Weights of a small mixture-of-experts language model, trained from scratch on English Wikipedia: width 256.
Below are experts of layer 4 (counted from 0) of a mixture-of-experts language model. Rows are named router (the router's row for the expert) and show model dimensions 0-31. Each number is 128 + 32 x the weight over its row's rms, rounded and kept within 0 to 255.
Before each expert's rows: a language model's description of what the expert responds to; "comes after" lists some tokens at least twice as common just before its tokens as in all text. This comes from a sample of Wikipedia text that the model never trained on. Tokens count by the router's weight.

# expert 2
Table separators, headings. Pipe separators and closing parentheses in table rows, plus equals signs of section headings, degree-minute marks, and odd Japanese byte pieces.
comes after: "\n", "\n\n", "0", "00", "3", "8"
router [126 158 104 143 125 184 170 169 129 137 130  72  55 143 145 112  54 148 142 158  79 188 174 149 131 129 127 143 130 173 110 141]

# expert 3
Proper-noun phrase heads. Capitalized words and heads inside names of places, parties and organizations, often after "the", such as Red, National, Kuban, Territory.
comes after: " of the", " the", " in the", " The", ", the", "The"
router [149 104 165  95 100 203 133 112 111  92 120  70 130 139 131 113 129 119 105 132 109 111 136 122 132 144 117 155 141 115  95  86]

# expert 42
Mixed word starts. Mixed word-initial pieces after prepositions or pipes, such as human, cultural, Russian, currency signs $ and €, and country codes.
comes after: "\n", " to", " of", " and", ",", "|"
router [ 99 144 128  81 108  94 135  99 104 148 107 117  99  63 106 122  92 142 120 169 143 145 149 155 119 120 112  93 163 165 122 116]

# expert 25
Digits inside numbers. Digit pieces within longer numbers in tables, dates, ISBNs, coordinates and vote counts, such as 0, 2, 007, 993.
comes after: " | ", "1", "2", ".", "–", "; "
router [173 119 132 145 118 158 147 135 166 116 121 140 104 110 169 114  65 120  99 119  89 159 103 105 162 129 193  86 164 154 102 129]

# expert 6
Capitalized word starts. First capital piece of a name or word after a space, comma, colon or pipe, such as Sh(anta), Tr(udy), | C, | S.
comes after: "\n", ".", ",", "\n\n", " |", "|"
router [123 158 147 111  76 106 127 136 103 112  93  86 179 143 125 114 101 149 170 136 142 135  81 130 120 130 116  73 156 125 104 114]

# expert 38
Words after "the". Adjectives and nouns right after the, of the, in the, such as first, highest, direct, village, Central.
comes after: " the", " of the", " The", " in the", ", the", "The"
router [122  98 149 143  87 191 162  84  89 119 123  58  77 129 114 118 150 141 124 171 127 124 115 154 141 165 115 126 170 123  90  91]

# expert 26
List-line breaks. Line breaks ending lines of name lists and infobox fields, the dash that opens the next item, like - Family, - B, and See also.
comes after: " |", ")", " |  |", " I", "I", " |  |  |"
router [135 133  58 125 141 127 160 132  82 161 120 105 103 129 140 128  79 110 111 147  71 133 147 162 169 116 123 157 128 134 119  90]

# expert 43
Sentence and line starts. Sentence-final periods and the first token after a line break, quote or parenthesis, such as However, In the, St-age, Est-imation.
comes after: "\n\n", " (", "\n", " \"", "| ", "/"
router [130 108 157 100 139 175 109 132 128 168  52  51 106  99  79 158 122 138  94 102 146 127 141 170  95 134 136 100 174 129 136 129]

# expert 12
Leading year digits. First digit of years and numbers, chiefly 1 and 2 in dates, birth and death lines, and table scores, e.g. 1956, 2nd.
comes after: ", ", " | ", " ", " in ", "–", "| "
router [155 104 167 118 142 150 148 134 124 163 107  83 126 103 110 118 137 132 147  99 125 164 146 174 118 155 118 166 172 160 119 119]

# expert 37
Year endings, numeric punctuation. Year-ending digit pieces after 2 or 1, like 018 and 021, plus commas, dashes, degree signs and fragments in titles.
comes after: "2", "1", " F", "5", "3", "10"
router [113 118 130 122 122 163 104 117 157 148 122 134  61 114 108 126 134 117 141 132 109 135 161 113 147 196 152 140 176 144  89 104]

# expert 9
Place names after prepositions. Country, region and direction words after in/of/at, such as United Kingdom, Argentina, southern; also paragraph breaks and However, In addition.
comes after: " in", " of", " for", " on", " at", "1"
router [ 91 186 154 137  74 151 124 128  69 138 115 103  90  91 145 135  91 146  89 122 120 146 133 138  78  95 145 157 174 157  77  87]

# expert 23
Numeric digits. Number tokens in tables, statistics, coordinates and counts, including digit groups after commas or decimal points, like 500, 45, 12.
comes after: " | ", ".", "–", " ", " (", ","
router [194 136  93 124 151 195 159 115 112 121 100 118 122 126 157 110 103 115 101 107  86 140 133 165 146 154 145 129 164 158 133 106]

# expert 34
Line breaks after headings. Line and paragraph breaks after section headings, sentences and table rows, plus sentence starts like There and In.
comes after: " |", ".", ")", "| ", " |  |", "=="
router [152 105 118 124  98  67 132 137 132 142  98 128 103 117 151 118 101 111  92 165  97  97 136 119 137 146 130 166  99 167 107 138]

# expert 29
Table separators, range words. Table cell separators and list punctuation before numbers, such as | , - , ; , plus range words like to and over before figures.
comes after: "\n", "0", "3", "6", "4", "5"
router [ 89  96 109 104 118 152 170 103  74 127 156 108  47 144 169 126 106 108 128 111 108 155 149 135 146 146  97 164 138 166 124 117]

# expert 10
Sentence-initial and quantity words. Words opening a sentence or paragraph, like The, We, In the, and quantity words such as more, most, much, many.
comes after: "\n\n", "\n", ".", "| ", "|", " with"
router [145 168 133  97  87 143 132 154  84 126  90  90 120 110  86 116 128 142 129 104 121 152 151 153 140 144 184 120 149 183  74 114]